Experts of a small language model.
Size: width 256, 134M parameters.
Experts: 96 SwiGLU neurons an expert, 6 picks a token, a softmax router.
Training: a variant of Adam for the experts, 692M tokens, 5747 steps.
Below are experts of layer 6 (counted from 0) of a mixture-of-experts language model. Rows are named router (the router's row for the expert), gate (a neuron's input weights, with its number), up (a neuron's input weights, with its number), down (a neuron's output weights, with its number) and show model dimensions 0-255. Each number is 128 + 24 x the weight over its row's rms, rounded and kept within 0 to 255. Numbers have three digits each.
After each expert's rows: a language model's description of what the expert responds to. This comes from a sample of Wikipedia text that the model never trained on.

# expert 5
router:119113165114139145153124126110141151105149102170135129145109137116117108137140102140103136171127160128093135121113131161125113136174128141125080101106080115078163122145118115118128128086143171115135130091164172118140152147188135140147160134155072120145154098129119145102075177112138159140126101120100112106116136126169111128140079141123132077135098067122166114165132165121139108094132164141133101100143117154094119121161117108143124137090088112073102157160151120103121139078145151140100150124109107137146122113164104130158100137153144106138141149107101121084090109085109112087116130125135131084154138104121118105141090167135119133159127152143120102120109101099138120115149112116089133150087087106165139141128149134143145106151147167132178102140137127165119128116159127
gate1:139112102154120190162112154138152115125147140112146122140155116105110139147125133151112135133128104109106126121142105096161121061108126158196155149145137167162119143189122121092173129167155120169124139132101119103134109092125135097144070157183084126151096129131143142105112098112138105091117160155120150105121133173101200103176116146123133120160096110123128157115103117128151105115059171161122122135140130111106166140122125114143085136125153087120134128083158119107105131099118107101119140126110085112157116158154161123138141112101151143125123128141144120151121119149119139159105147125148106077127161067152132113126170130102133120115130126116128120104109153145150140137117088107125123098114126163115134116149153154090159144104181136129134150129171127132133158123154134
up1:126103110137086164169175109123142145096111118134143079104143086108115165091109130122083131124155123101121127126131116157101131101103104139116147143119097156131146168165099131143169121120128142112144124142108154108107091103132121123126094164142123108159063127083105151105124134140131124125109121144089171128121091139119180123142143151119126136164121072135151146116084133111121117129079124127103130187120152150113147158153173122177092127143151093107123096106146114133086125122121125132096103102159121128150096132141160148146149109097180098134126073127124124122132154166095098175140110132135140097104146088168149105152130140113127136162111165114121107102097135138144112109151104107125128104104122122128128088149113164145121139162174136082154151101170146153142102138174122
down1:113128109109098137146104162126073079146118109132111165122106134137140109109100135171122176154116125126133126156124115084060122144126137145148170120087139086136106125091116139131156116125141122162109151143118144191090108128140138126179144115114127093133099137128168167124116160147129171142177143106096128084148138188143069148139125097140133130123105119130094144108120096079096125147099145166136113139126095088147100114112128130116117157127117100128092152146114177142152109115125139134153116122117131081124111103165143139107092125073170118080148142119108146137134145152092142124162141138106133123076121134135116088126094160111162159126135122091119156112120148148117129131110146136107143105166147127176156118165138132132096150083125110106144153099138102094115113160106135
Description: List field separators. Line breaks, semicolons and closing brackets ending values in infobox lists such as taxonomy ranks, song genres and personnel credits; also Animalia, vocals, bass.

# expert 58
router:144088131125116150109095147129117144097114112091095131121147151143146130122130186127112137150180106096098095147138127118127124103105177116132131129163133127140167102083124136106123114082141127121141146139122105109133110134108149168114118115170092124142132173127098110109123126097105140145101123117149155142153131103083150115123112170080126096147145124120101178097149158142125115158148159116130097132085135147134133094155129108117168166139109107134162121133106165129121140162109119112157131132130132108123098130078141121097139151112100092074107121139101117135131091130151103133110103066145133126134156104105127142175133125100111104136146123104084128164191157134115144152112056129138091116153177176173136132158121132108150132102153090148101110153134135150182132139082099
gate1:097141128142128133131110090097101092113140097106149133134151104068145108113140115089196102147135185126138115119160102119125102095109125133122150167187160152129121153120190180152087126117161102128124162120163118106151141133140114121135168145154105145136167122098118113114103119150136117084111152145105109179157146143117126180151141101131124122120123170134153081100139148137093141103144131134146109063125139130085083122123122165127112145163084172131127109116149134090121154125148155142108110144128099122098139096156077115138122132111132109122145121112087131117120186118178157134106106161123099134138159110112146172168126118104132159105132101169123120114155125134131151119107160129158155104135144117122128099114145086135128102107104131099131102114158149115138095148143111
up1:121106104115104108144136148109146135144156116142148102093120181064134120119088125122141134118127107163153131093172109129183093149155121127139128102079117094159122150142113122142146105102136097134103141146152132088123129145200165145137117128121152137114150120104111108147123151146132111120141074145150105092122150135134101159124144193053145137093116146104111095110128151162098157144117140168125076147115110202107134140105156115105098127131152107163145117093150142094098123109140085125099129105111166111112107082084127148112110165161160115138112140121134107125132147132147100139144127132138145154116152131133161102173133138124133100137174151135092131142136136086143137124114106178135138114119115150124102100121138134147130169122138126077091141151159115134129171144099131
down1:143159082113098134131096162123122121056136176183135148114071104098118111112123146180147115169117134111152106161152094115170125090131183121146151142122132088171093135154125157145123133092201129125067115118159128080105086124126141122107165173098137124138140106148087144122135115136123132115102103158140169101174121140112144148130126133106159143139146139140136115134109111123137139124104121167154146147126117143114102131126099148122100111120129126146104181134123121172137124141125115154128148125139140072100110144107130092084110175172110111119098092100082157154134141110127157103132160138126137118109126083158132117152113116127144102094117133119134135090127132117098112098116151148157126127177147096148139111111112120116156121131114080093157124096136139113132156109131142
Description: Word-piece continuations. Middle letters or pieces of English words split by the tokenizer, such as Over-l-ooked, South-w-ark, Cheer-le-ading, sw, tw.

# expert 36
router:115114130119077103159154143126131091127158096118126128105098160122145175132095154154115129064133148139129121128140124109117100080120155111127118122148123131113124116130139113133121115149106123132075151166107152132132104122155116115098160129138141104114099130090089077149113140178157171138152155152152152126116069120079158148116139148124076116162144152126104107129105134145157115163115135136102140115122145126151101126109118129159153109110140138113130126131110112131107120100098086109190122110142144127151123200094208144147079133099113117087080150126139145146124138137135124123149174136176123141140119134095111117115120107099152135115140140110135105101110137102102096116139159129143160086097177142156128128165158171140106102150124126122116147153159136154119088099126188
gate1:159123131123177137110132107138155135126098122122118097149152101155165144160159137136125152151140096102131145155101148126143158137097145132124110151156126118139116133091142162093106135118123157140162141116184142095139120182115159107155139186148135155143097153098116137130126091101111112152106139153155161148095145092102147151127134064128111120125107128100108168122124101203148101140126155134119157108129131114132135136130152129120097121104100116143147099116145102125111159142120130139111121134121107127157157142086119127108130135146073113125132173119149129104161110092093157141107092121164104169144108099144129132092121104145191121129177129159081147148084147138110132154113114156138131122117095110140172148099120160121112110116181126078074112152102143084149175113111101
up1:123127166171072143141112170075106146151128143132108170094139109094120106103120090113158123133097153147151149128148091158154115167120100106123152114131129107142173133113109123174104166164151102098141117099144115089110125110122148148082115138120115069152093160131127132101156115126118122119145113115111169096097157115191125116172114148104160118118132148168146082195116178093111119143127123112145078144123103132097134152140123143135083118134178131123111148136101156155115085115134134123121091132151147096111095132161125134133149124122107156117120161125127154119142153147169116117144130177090137128156097112115090133141140130129157131104144082104131136098172103092119137135154151130106117182115163123110139069134145113117127147117117129125140146117157144128130157151110103
down1:145114144125105144135087147125131122135120126143104133170130100124118096139114158111104124106098111131125129129142108106103110142137096127089137108184071139125088100091154136161106094075139111143127128126121086127127143090146156117113133153184085104131139157114128123133122116109100111081135122127162134108132133125155131165132171141155150172099148162109143150135091108104111101147105135134104110106125098160163164097144139093102144127137172134141096108143145130137100114148131142168136092152119110167146104131129118159164135143111175154171142127143100133164151097122101137124121130128198144165149151151101074137109133103161156144126104110129141151115110136098111122102163105104090105112168125125114186136118134115110126102079130115142121155107152196066094167125121134
Description: Line starts, headings, quotes. Line breaks and first tokens of new lines: section heading markers ==, opening quotes of song titles, sentence-initial letters.

# expert 12
router:161144127132120132125110117077112133140119104106104117124123097125135088104100091144192115171141160133094126140152112103106170126109133150141099144112131119135144096111127125134137140117128123120124147101085133135165117141139151145141106165126137163109186119096121140131113118055083135143143124115177147134168162135139079081114117146109112131115099086137172103099170091160089158159089131074062136123128156147139134120108136169112160136144108132130129129100091138132140124155135124173119098121112133127125119110155116136109123135098123116132164153137170130148176118167114132146160130079116129117122136116126103109148092138106117136147142143095123121136160117067169113178119083114157100113164105144155104158121140070115145115134181116135094123106116116119112140154148145
gate1:132154142214125155068121118133081130173087122155108116128084147114166104113136112148105153126136091099105150147135138176097140140165104124164128147122097129125123113131106138085106121179141166152123152124112129106122129129131072145141132113109133145135110119148158102129143116122150096183161153115122127123142161118147100130104147118175109144166111081124114154135109121134182129128130071145124125132169101102182103133174131144137149099098146122091123128109090160134142108136143105096102091125148130115118131112111107111161104121098125112156089120144099157126099093105132077114138103113115157150110112133172137128108113164179132089135088124082167145133157144153099119129114136118123128157083132119098117153105100125124147124122112120156171126115176115136138143130110128
up1:126174114151152162064116132107097156162141146109091095143156107142112115129147139138135133124128087127114136133136132108089104147128117120135105103107125108109131116148127149095132144143146107107128118117073094120116139149158152104153123148119148141111105143150113082163105135080070112129148140082143107145154117129128109090106120113123119113119113083122154122141106143112148153147142144130114146128109144169115129128141103158139146130081148188138079140102132095123154094103142133096079141172116106112130173125144137147143150188139184130182134102195154099130136135177062101127160111145130133135143134139169149129119130149141112101165137170107132108156147146182121164143144118141136165137140112157141114135139085145131155154089121106121139136066116161130101110138131130
down1:092136133128124142126155091101117146125110082125121083111118147122144117155170164140094079167134107170129106129083130173103138122104110065156131072154138121122076121128123127104105116108126151169159098151080116067081113122095097090120144135091114163100137114179156066117147120096163133116135131120118136103182157146135133127113152138150131150143133104124149106116154119098092134180117116107184113123122134151170104164140137113145108140139126126099161113145102103093118099169144111135145130108120117152161143144083123119134151114134141113161107131139114126141167109130122140148103140110105152167147127113105118110123120157107145163151131089104128125115151148166141170130146120112129177114080139153113137144144079118116133108153131119119149085132143164137110125131112093
Description: Mid-word c and ro. Word-internal pieces like c, ec, ro, sc inside longer words and names, such as Post-c-ard, As-c-ension, App-ro-val.

# expert 31
router:158106111093143128092121134156121172119142148110112145139137120127099095098156120111118136156157112070150114151113146141141114146148144120105162144091120141123118069100155108110079126138143121090149165171111118116107119181119158096138093144094140108129150136126154185151134161159134091092117162108097114131138156096107157133154128128155161164112140142122124159144141140133139120126100158145109136130092100151059132103119090145121136154129144159097120130140152112132129159143112117152122140130100162129130162128128153154119154146129110116149126091117116086120102145143117116139111087117106092135150146109076168075133109139099078117105169094169168164117109134121167143112086127160117132107170154077157095155127107118139118142099133106132124096129105158079103165134116135
gate2:131134167121138109111141110140138107138129048124170126127176110145109131105140086121096108137106152130154151091119103123133164079160136129076138100133125147107157107138128117154125086164158164115137148071129060139170175138126109120110131155142159105176125104118144148138134105109149130120125133126118160135122126156082100126131085101128103163119141117151151153126141161089093159120171153132127151080142101135166116150099129133151120122109164107119144095153107137119102147143104107105138121122134104141107107128125162116121143134130104101116109103118154141146141105096123198082100109136131123110170141136108129088088120138153140131122149096129172106124139073128156152146124130139108116118164144149099177077089142135123132134096128159118158110105075102127103114124152123
up2:106129078111153109105114135110117117105148108132143121135162105166122098107148076163118120136099130135139139150100137161140167140117104108137129110128119111098153150109154135117183145165138122122117119097109108120148086122144129149142140131156158100136152141116127145158097118120132126117147150068130135134144118116112101117072094112125122156186114136133105192123084115118153162102133137137147136165126159101125082141110124151161083096122094100139153115139134096175140134074145139109144123162113154094119121145118181093131105124114111106113118152095133106169120094179157157144078151113109105127116110145134125158099062138166107103112119121116099160176156128125150145146134121065113106117158159119120110094128124149129165108093098132142168128117085092100125117137136142
down2:106109104125194117093152151082120131117098123097108132165122116089139143123191151115132096086092153132139088137114077170173125073092096154149125129133124110148164109127114140136122127163130085155131161119180148154101119131118108164130171141126122118090137143155144113113127124142121131158126130146118131128136137126180125106132082102159137120117134104153115144143103161109128131132154113173115103167069138150110105113120139160093106153144129094143168136120097146136108152125148133116152132144169138146168102127127116173145142132129190148110118133121129121122173127119176120139114140103163107118153096113145072155139106137149140138143114120070118159111124100128096104142117128143104127116085133130133141141118093126142113135164111155179134137145143119107078144076083130
Description: Surname and number endings. Final pieces of surnames and place names (-bury, -ford, -ham) and trailing digits of money or years, mostly in sports and results tables.

# expert 50
router:172125111122146102128153107180151119145113126155137119070153142119117158149150078146163116113120111103145128117134151105174108155123120107075143120068120120114141130113096152171139116116119101150129104083143158128137159078132103098135145127105093142148150102127122117135093128107144113094130162123069142142154118156091110140132065137156126174109113177146142161133157131098125108078125110104083091103117161151138150142118117132106154170146132157120112146178144158110135121157126137116073156110139188130171124136111133157140188157141089087135123124139179120137080126136091124144094130130134124148106119117155108117141097130121117149136120127146106138119139109120103173171090149125130135102143118077123097124109136162116136119119120136146147123114134093104089127141115118
gate1:151109129139131108125154101117094177139126139107101142091128156163115110125153126174095109134105142108103144156119128076151112100132147099143110127139115133091123091138066140106127128077112119167131101130134180129129152120121161128138101123126142101124086147166150132133136109137142116163176101114120078143100148134135128140162148166146156129083150116108153138116107081121153148145107094137139136139113115091149181144129109119117129112157151129122129134120134078126134122130166114123175127142131142122131137141116123103126154128133164143149146079176129125093177166133154108151151118144108092138121088117095110154108139136204141120145124141130132085173138154152122118105142151152124101107168057123128181139149100183116103093116114113134111138123121153164105150129166172
up1:122129117117134156133102152135148096101118127162132106167147127098136141151109155087125146121135123167163110107081118159099132164167098168143116109146136108167130111095173137105102158127156121081115117163114090097162111168109073131136137102112121157120165082088105152104125132141113128073091091145117156072128119135119102130108126107122130142146131125148120139153141122127132110139118149141139115132145128178116066139104154167119116146117122118150176138116094127129133125105118126128070132098106142123092132145126132141152094153148141139148148147129098088116148094127119149114113123121146155135124124123161137141148119138058079159137125118114131152076110127089159105140146139040101135159105191150143093112102134149123129132097168165132155143139135123112152121149101121
down1:114144120128108093105113102100147138147096113128081142152168212140140153123175169106100157137154124150109135117147125103099151130107132127151130121126180108126160091162130121129111119124139095119107105124175140102166142174103097120159105128163124113153153102151112143171125120112095143145122156134149148134102098140154118153127147140126094152120139096131111100125136142151140134131148125061192135097133094157148125092155104132126114164152104066138116110122103150109114184138113163079121142121145132147104140139109159187124118117137134111176116102159144099119150118121127085141062115128115119153170167097151115081132124147112090152127137127128128141127160107151180151185131115114133110108135138149165122112138126132146125102109114140133114136123142085135145135147099117
Description: Track times and numbers. Two-digit number pieces after a colon or digit, especially song durations in track listings like 5:02, plus table separators.

# expert 52
router:160189125123129099168159144149137152084088119179110111138103149104159156166137083118171109143099143125127180116123104145149153142113100144138123141118151135114108107115096121092128148131136148168096169107107128176156142165136168148105112142113119143094116110162160097077151088138124125136143106171123150079136087095162098101150135128089145141160149104137181144113105119132126103113131115114126103132131146118168159128111136124155111142113130113114120122124139142141117118156131064121143120139093131115115129142177156135150111136149150128137113152160136144107119134144155128137120125098109108149104073130123135163096117128084150151136125142144128105135096142149139129096122116078129088121118081111067155114141083140122117140144078171108147153158158134160155091127083142
gate1:138114119094136107161148124121131150134163142141117114161139129125092117164126120102126126163142110122135089141129145124121127079124109131114095145132136123126162150134109163160117117123175148091161129124132131122118147148137130143181135145097151137127090142146097172148125091121176138138159113105116111138127180113113120128153123146162129119141088137120108073095183095131129123093143161145131123125122147172101087115097097163157132137118141151147151128127161119116110104100136130127167126119130112146132161121075148152054141090138117107144118139140157120123132152112119133111143081167124071099142130136143169135146123149136084124156073136118078085164149124163113182115122109150149141120092076070118157130119130084084075105102127130126144110137106110103154164121111162
up1:164158108125144095103141123090102129140132083112169115118107156109113139155102104117093109126114083097085126137154134139133156138122109133118111111058083138138139111099149093148144184130131126123171105094094133164103097116136111098131163159100114134124135152140094145129120149148125136139118142118163118096132133115130135062132085163128142065111094167139112148133140135123102126123164165098119119125121150122133103090120121090145142127093164122141153111109171118112095158128119171148167167127154102101136127109100144113137162112136133139126132130139125124107126132114099141143149120158121115131120103123123193142114132133132116125119142105108134147164129113118099113127148131120146116121115133093151115139114099120120156128027116117169120178132109099092157130185116204
down1:130147154136117105126156149105151109103106127138129170139110137132153143131110105131119105096117116094160086147147123156131162121178116081132096180127142106110132148124145107119121171163164105125093132090103139127128137128101122136112142164171138143138096099107154159114154092147167111093111160123118120127120102151129104125120122153164168106117115106134117121135202090138099157096085122098163101153113117134138147114151123124146137091120151159147138166114150090121115165151122114146131124125097105120158130134170167110159164096144120120038131127149162093145101150120099126146104148127085143113090098148121137078119146114119139113134124174129103139122128118135136144115146131167086072145117097108117124122101160109112132081099103111121125117142113119117127082134068176
Description: Math variables and symbols. Single capital letters and LaTeX pieces in formulas and chemistry, such as H, S, E, _{, \, {, and variable names.

# expert 59
router:174117144171087134149135116144112125154119097172104173125128158119161152120144108140150146132128132176109138143152120120119133136099168155116139112109147125132142115111065109160151168139129098172091175061077106107144129129143137115141122195089140101143099126094148129153131150143150150156101171163108163144114154157152102131104133119136163141106117132125110102154105102103098124151126152133136121155125109106110159120130117165158141106167177109100155107119193099140140125109132096095137151145115122113143112153172164133137124146109127129097131148154165126113160157102165104136077110142136144094120098112104130165159146135151131124145142106134157163134129117143156111133126159119144085129137124129128102085093114153091140150114086165142142144114111153143136151124092172
gate1:155113153124095063124080144135135129144118091169107157132107155098134177128176131126112131091124155103148144161118156168130123126127162113111125159152129124123095125132109151115162140120150113088101093124125165119109127111124132112179107129096115150131128114126146130131119113173095102132119153161163123116118139114118152123119139159144143200117127094157088122109138137148134117108137142182116127127095131115134120175137143084088099184099088111145162119109125142119100140163115150136103059168088131138136143145105092095168111078148145097148179153120136117105147138173126163106128122179158136122118100130138119158162145127125140103084180130123075120154123106128106133150164124140126120099162094128168116139124120135117110090143122127139127125108096149118131122130166149
up1:122118167130161132129140131167101107129086146144176119102144125135149069138140130095155135169148100107077127109137146127135125129134106109152131132119128158109141153133118147122101109147092151171170134124122104118165114116110074149159112119152161104089132158145119131110126136106183144150119108096078139157117090116130143146155105098134083075160123135129148133150161120078122142134095111077124147135139136167151077129154147124159126099157191154095114111152114118150115135092126115148143127089125111113114130098147160122146107112087096137156093151138103104107135138143180121150130126117154126121096137134154142103105121114184140136128093108099159129113130114117144126163104133145092173147095134125079139129164143137133089155130126104200135134135115122124124109078107093
down1:128130104109115148118142156114140089171170123140151149148115149126140156109130136139155111041149150098114154117156110141119107104107145164123158180170098124141079130162106132101155133186148124136186127119159112119148124163153123151119116177139175132107128170141098140116120128114103167151110098145135126151125157165082177128158137087078141121116129096094114120105135118150124130133131188169116114119116098143105127135158137150116125141159144126102094138137111147128108158137122088151141129086111167120104094139155144133103120130156143144161136112137141125120085070120115104098126130149121115124153149105111121126145128107171103119142097106134171121114115140146198161131139144098144121138127126153111135116090155147127139116162127174132144106147156113166172105156146152
Description: Initials and author names. Initials and their periods in personal and botanical author names (J., H., M., K.Schum.), first names like Robert or William, and Thai script bytes.

# expert 21
router:117177081169122095092135148125087132125154109101121101138120100113120095110124122135190124113140125140133142133119128168097146150111120143089135134116090146103095111131094121123116120130107176089099184116115169126143124091122161176119145126112119108128116142096091112101138130083101100138137125141123106103147111134144120124158147146110119172169118102118153120103150086148140140127162147076133113104106170178111127114108114148129128154119142158115122146103097173101119127145147116122124092120163146099105106076137092142133159095102167092146154125174179114090129087141107163109119154101123134119072095141111123106166114147113159118131071146125152122156153164107140145127139107118174096127107099139133116142105132117137108155108155123127140134084156159168132153156110145
gate3:104145131145066155159133111133137125101120167142150171156136136132120112131119115100141124122154168141144136118139096150117143169128176119102155123155142188120121109120127126170076133171101118117089156158097136123111145143121161136092114136129144149182148162170109103114112093148125142111129116182115120147113134113134112098137094142130133084133162125158137141133111114134138128104131131151127136142130117152094146081179144168108138118130130136115104136094121109139085136143153091164066118114108085133085113111152167119143112162159135172145133101160120125098110144172118145075143145108135104167110145133140135153112157105122138186113119151168128116098096138126135119124160128136113127111124162093091112135117114128128173081146121126166123170111131157131095054104153114
up3:141102150120159144126143137104172120132125091126112108160135116153133138103121155153128077105118122107137140198121121127069116102126153108118157077122109157124121129152116152133074122160109171092132143141091148145100096109159104115096133126119090138127099153119117149109118147108129101121119142111126136141105095102154146142132127106114150112125127170130114122116107118098130132159108101095095132102136158105137143115144144136095156140111137127117095137159055086123154142150093135159144116121120125100110074124112160150155099118120142127131124087103109139116134144117153078116135127149155121131077176133077165118141143076117153184118108150157159132094136117087131125185129137097118087105134144085121089162094130164113104125103144101090116113140128167153136078172127119
down3:133075140143120103124119165138144125162149083128162121120120123144110127098122131134125161118123129118177164134155130171111124154096125124162151116178107074149112098148138172130140071123096168128118122125133129148124083191151120135120127143126086111165145151190162162108140123123166153107123115176121155118123104114164111087118164164074140125106091145148112091140119152146096121163106140130119106203137114104103128120131115172130151148097153119159092115130134123128168104121157100157135171151125143115121095127137178141138121116142136092113180140165123164108103115099157103167145138128150154144117120131111123132146131123116124125103137159126116084118136107098133068121128116122133127125169114136133119133137188132153139122107116153163133126144107193119128144104130137
Description: Hyphens and word stems. Hyphens inside compounds (hydro-electric, Auto-rack, β-1,3) and Latin-style word starts like sc, exp, dep, comp.

# expert 55
router:184118168113099096157108145118134104098125172151135129130154111166117128139106132160136132116155154126088159139157094154136126124149123123126126115140123128089136090100164146166142119166120154121127120120095115160112084163151153077134136135129114121110153144087167116150126124096134097150142150102148131151121115146126189137095133126150136081113132148107107126133133146122132150122091118160099131086136129078082119125145135137161098104115110148115095100111128145140124136118198141138119163146094144146156117148145166143149112105089143138105081111174120139140123129140082152088121135133136076113090143080130129108119117143138103104114163112145140096096132121123175179114140178173112089119142150131131097146093112097089088155133124128125156108150061128098105128144154118
gate9:124086148111133169132139089175085142156166145123135103119120150139134063126131155121144079109120166092105121093101079096113113143129128158110115145098114121087069110106124113080129143129157159124103087160121118145163146141135067151126123123102129152119126094136069163081112118160118135140107147126136137097130103162145143108134135158127108148144154106149115150148124132117114133109139152134144150105142102076133134128137131145128156122104091106107165108128106124144129087135112148141103126148114164124157109135149119153121120135133121095096089107155102095161149130164118109131074112132128116077146121172106113166131150154138100153165110161117154100112119129056116137100121124114108171154118127166122120134178136095125154129155139120107149120142093076137166100124118123
up9:116109119128136130138165130165124125155145154115146094100122113139114135136161146130170144137128138100107163123141134103112110143092105130125098123138137119101098132108132101105162122144158089180112126155121182118129144097151101146138135113120117150108119121125111153084106106126095145140136110153171192080103105143149134116129124173110089110112154103104141167136128150112144124156161130122151125113152108157124112112100118053160121138151114103118170123171124134138158111115119124167139138177150148120163108109164114150086130123092126123114116126156149111185126149139122163137077116172141139082133077165124128131104150143139115166151100155162170125113113126063080128091116116130100149150095143170102124143158115103144100151150184123098123146102133071133135118135142130
down9:082126086129142146112166123128101128137138083149107160126109108162148093093150139120126101120131144107123124103155118160130100111156121124163121112142111102137100102114127126119151083190117152117134144170151116147095158139110146094117128136130163103136145186119119150097170097120083106107147143094163128148109142130102080130122141126171158122126101105101083160152102092115128121134113106103164115128106129159109116143158153174115130127122127132137140092118161118117110126128156150131129090091136129107103121122121126119098104115092082113055138150076181130135141114131143131150134126104146110108133119124126101156176140189055098102098147102162128139142139145112128067114143106132128119086127091101146134111130152091127120145151123084114148113159123143158101131151128169
Description: Ands joining names. And, & or or joining two personal names or titles (Vince Gill and Rosanne Cash, Miles & More), plus surname endings -ley, -son, -y.

# expert 18
router:108115112137060125118153163131119154094114104121165135119130144140162100146106062157152129112129164151115100136095114108093094142164080148146092122091132108099119156120162109168151142145115160161102169116147157104176119148127116155127106165138132176129110125126125119125144124128156152102137102153110149134117153149149135129160104129073108132121138154154095156159130107135111150106161149177139093114126118137116153140143146131115155116160201132107146149123129078100126115145129053111129134120126136124123145165158162118139069165149101099126139138128141123173124156130122145119096155099141104101077132110153153121109094143145101163150130127137131128100121164161155129100129158155129115154101141098129134136116127112095113103094170125142155137119088130142157097162141151
gate2:112144147093103066159075100122195154135179150154146091122119114111118155138148151110084122121120144166155103143123118116146108116153127142149122115073109140122099142146134110127126124140147104161125134146131134118126120136150144145144115077090112145112122136179147096125167156176117111115168143131110130128076106089126132130117132170116101165105140142094132133093120136109140131177148104086131130129127130121101132129146139148076127121132174109095131095110106093087136168135151134150125105120144139126144140109118114182125097098147160100155128064165119116132078135151142158125158160101131106165143123135127131148159101117112144099129111138095105111130146149095138166107099153146089093125148176144114093145133183103128099128097123089157120077143140118144145142133146122
up2:131135121119134147111168131074132143124151112122145148127128150084105149154119085161115096136115124099101139133101097158137135152140123136152133136157129151103140125146114136106186095147134120130118077120143120137093140121156134087130106155119179114148078121120126132112142153148100168158126148160166152083176114141119144113118130127144100130178147086095154101151111131158071141122144127156131146145111169145109100140145146096138114145114135069090148132074160148127078104096158153100127123103103169136094100166146155157145141106134105091143111126095158141126124134143136094101093154157091109125128114098166111121147094132187129138134146084126116138120143114114118065108146147149155127112121102133147106142144143156085164128136150170096145116122141148167142173116117120
down2:107143119087171155127161126159137136124128190142118109187123111127147158109127124110123105161107135135123115102130144145161146115100123135078101128128150095135111112107131125097097123116102097104126112119092092148075119114121159118087146147116102161109135146108142152092104095146083073142152146151092077141154102144154119128112144110145190147108136162123147120118134069139089115137098135144121094155151146122143135180146147099152153111124133072112110136139143129136152085106114128167114121181091138137158119133134121157149148091126146125110112151103112120142151120164138130166106092163148095122158140123127134097086140170109142181158063140144114148120117115103101124130135096168132169148142144103130121172125104114102115150137144144131095107102163130155135149121108137
Description: Relational prepositions, featuring credits. Prepositions linking a noun or verb to a complement, such as with, to, for, by, plus song credits like (with and (featuring.

# expert 57
router:167144125143115109132139083101119141107144145128102128168140090092079147108140125147155125151117140160101153110138087181103139106114103119125152171119145105076149097130121158155127130149109130101139108126140135119181142112080148117103136159148107131130110121112141171140129135063140126170122113156138159171125134116128137094142111098102105103128121149137178092124125111129150149172146127113148138069149123122113106118155130164136099159130149165118118144158146120128157160145180136121172131151149089143144148103137090162124133162115125109113125101175143146111164107105160140170105106119119109129114126133121141124155167106095135099105146120132137145105159122080135100154119141169151106144163132096139152067113116122117134113168094142113174127102169151137121139196135102
gate0:126122129140086132113101110117131132173123115111180073127125105144148123173165107103143155168146146152102126125126140112096135116105106137116158117153097129114171156113111188172096141155159108133125098142109107100153093093164108116126144133097172107117178123153088111095148114151140073126128139129142151129137151130136126132134101141107136134130111147108127148123129092119152138113148163125108150104154136114138102131165092115165118118154153155172096079152121142167115140121124117128126150121102109103068097158130120121121176111115122121147123108130087126152122135148111115084136106166150150128134151084105123121103139108146145148167127111147106106144149134118144196095113097149137122107123097094154128133140162138097118116154153116172103113112135088081183071110180130
up0:150116134090102177099129118133141169121140134140170162125102099101158142173150126136110171167139125164165120124120143116087092136090088148137116149139148146150143144133126142160088184136158160073134088143074093137142107134083148129110124146113149124110105131139132117163151119153099117169126146107134158146177128108128148055148138141100109088138118164131148142108125117098127111155113154137099171124089124115146117134125124149141124108114117171126091097124176117124136138120116104132148168116128114096120107078112178135119188135085094129126149132140077138083150145128095148113132126090139139161150134129096113131119103112134128165167107090157122117143139132152144170125104128120137118142119126111152116112112137120104098093096153126121101143080118101085147124158146109
down0:136156161089165130123113124141147119075118188126149136129126129125169102149124095156085140185165131106122124117137128126116108070093142118154141074127125114126114141123183123094104132130156125157162125124098132136136118134157128097123123128130113169160071128090129143098153135131117109094116117136147140149135134107095122151166147111147106091142135096104122115142177150139144158149105104102104136151136121131116147139114145131150133120157132107130115095146159147110099095161098115149140106120109110130105135124124131145118187112134129126175142141133166124138143152140175126114147127137097144111143080071151088131112151134181148112142117091152104098121123168113156154110074103117144109118146135133155083167110123125112159142142141099154069149192122101146101141189126154
Description: Post-first-name surname starts. Opening parentheses and first pieces of surnames right after given names like Paul, John, plus North, West, United.

# expert 25
router:120106122089097100146096128134128114079121129124121100135143147154160106114143153092150133149156146136120122115149121159106149108129126165099145171165097136114100112113154137161084106127125091142164107165090175101115101172166118144104130124148118147154105144134138098109144107081153108135097155135118113124107129097105147079096123126127132094110099171130102132153124088146156108129137112128109155082154103130139124114187099132153129155104152152126093160102132140048085162104175161100095156135136153122145138145121115138122079122103137147117099112175141133157150103140095129110173143125128114138121100127111147142089104141129116144146146138087129120123107104133138127138107132171148129139144171151140130073128157135087122131142121088131142106195086100116153123153149147
gate1:134116108109119164161118115107108138128131124125138121131143165180159143117111121111151133135107144143120119153138114095162162116124127115173129101149142163132101125102146123128067140136123122146177116165146087133142123162131109142108084166120152102146103107123113102143139132146087154081115144131149160122114084114122132144124137104136094149131107123099115158117130137154136095104130110137127130131103178154142149108158148144163151145086103092108143114131138122154115138140104100117144142110084129099101144141152107058132118148130144124182140116148137169098196151131107128101076135113122145095088137125139165121162142071129113107114132095187114135083136101109141130128118092130115085104131133062158162136099153174112115106146126115149148104158139121115096112102099061
up1:141128121134135161153100154113157154132136149148130116145144138140137141142139140154130134151133161129092186149109155138171113132116124137171106153109155091131148132066198098118119145107163139158155137112152108159074134130146120146132091150104112141145139142145136116094075162146114145107115110117160142149135113097146174150126129164128144116162111153157111146138116108122126111101145114124162170140166115168151165107142123136159130142128106108155149090130139142139113096148139110148130132121166150122111094147163076088150106135111119118168083109128119173083065143119146095136085158112147121142097103131132138141121121143135110119121172100125072138112120159100077108140075131146105105113100131109087152106073150164107119114119133127130099096153149118143119167135138090
down1:102120104131161116153115156101098076108136150116142120113100187187154123154115105140121138130102138153126183140092128163123163158122107154121148109142140098172115127113121112128138159121115165127172133146170141138173163150122179042113179091178119129102155154119083129123111113154147138148150152127116124116127152107144145141092169108134136098086086135145174105124135118140090146124128106143140150173138124130143122145138120107173104128111125148147148143096141077131127114126153181131114114101086149112126138113133152122120146113144135123113119106126122098147106095163141093103116139117162132144058136140113124120113169157128150118156124170101131089106183110130143131147132104115148127101153137113119094143134140171131158152139133120101167142151112137117128105173127135
Description: Coordinators in running prose. Conjunctions and, or, but and slashes joining verbs, adjectives or clauses in ordinary sentences, as in "rob and strangle", "deter or counter".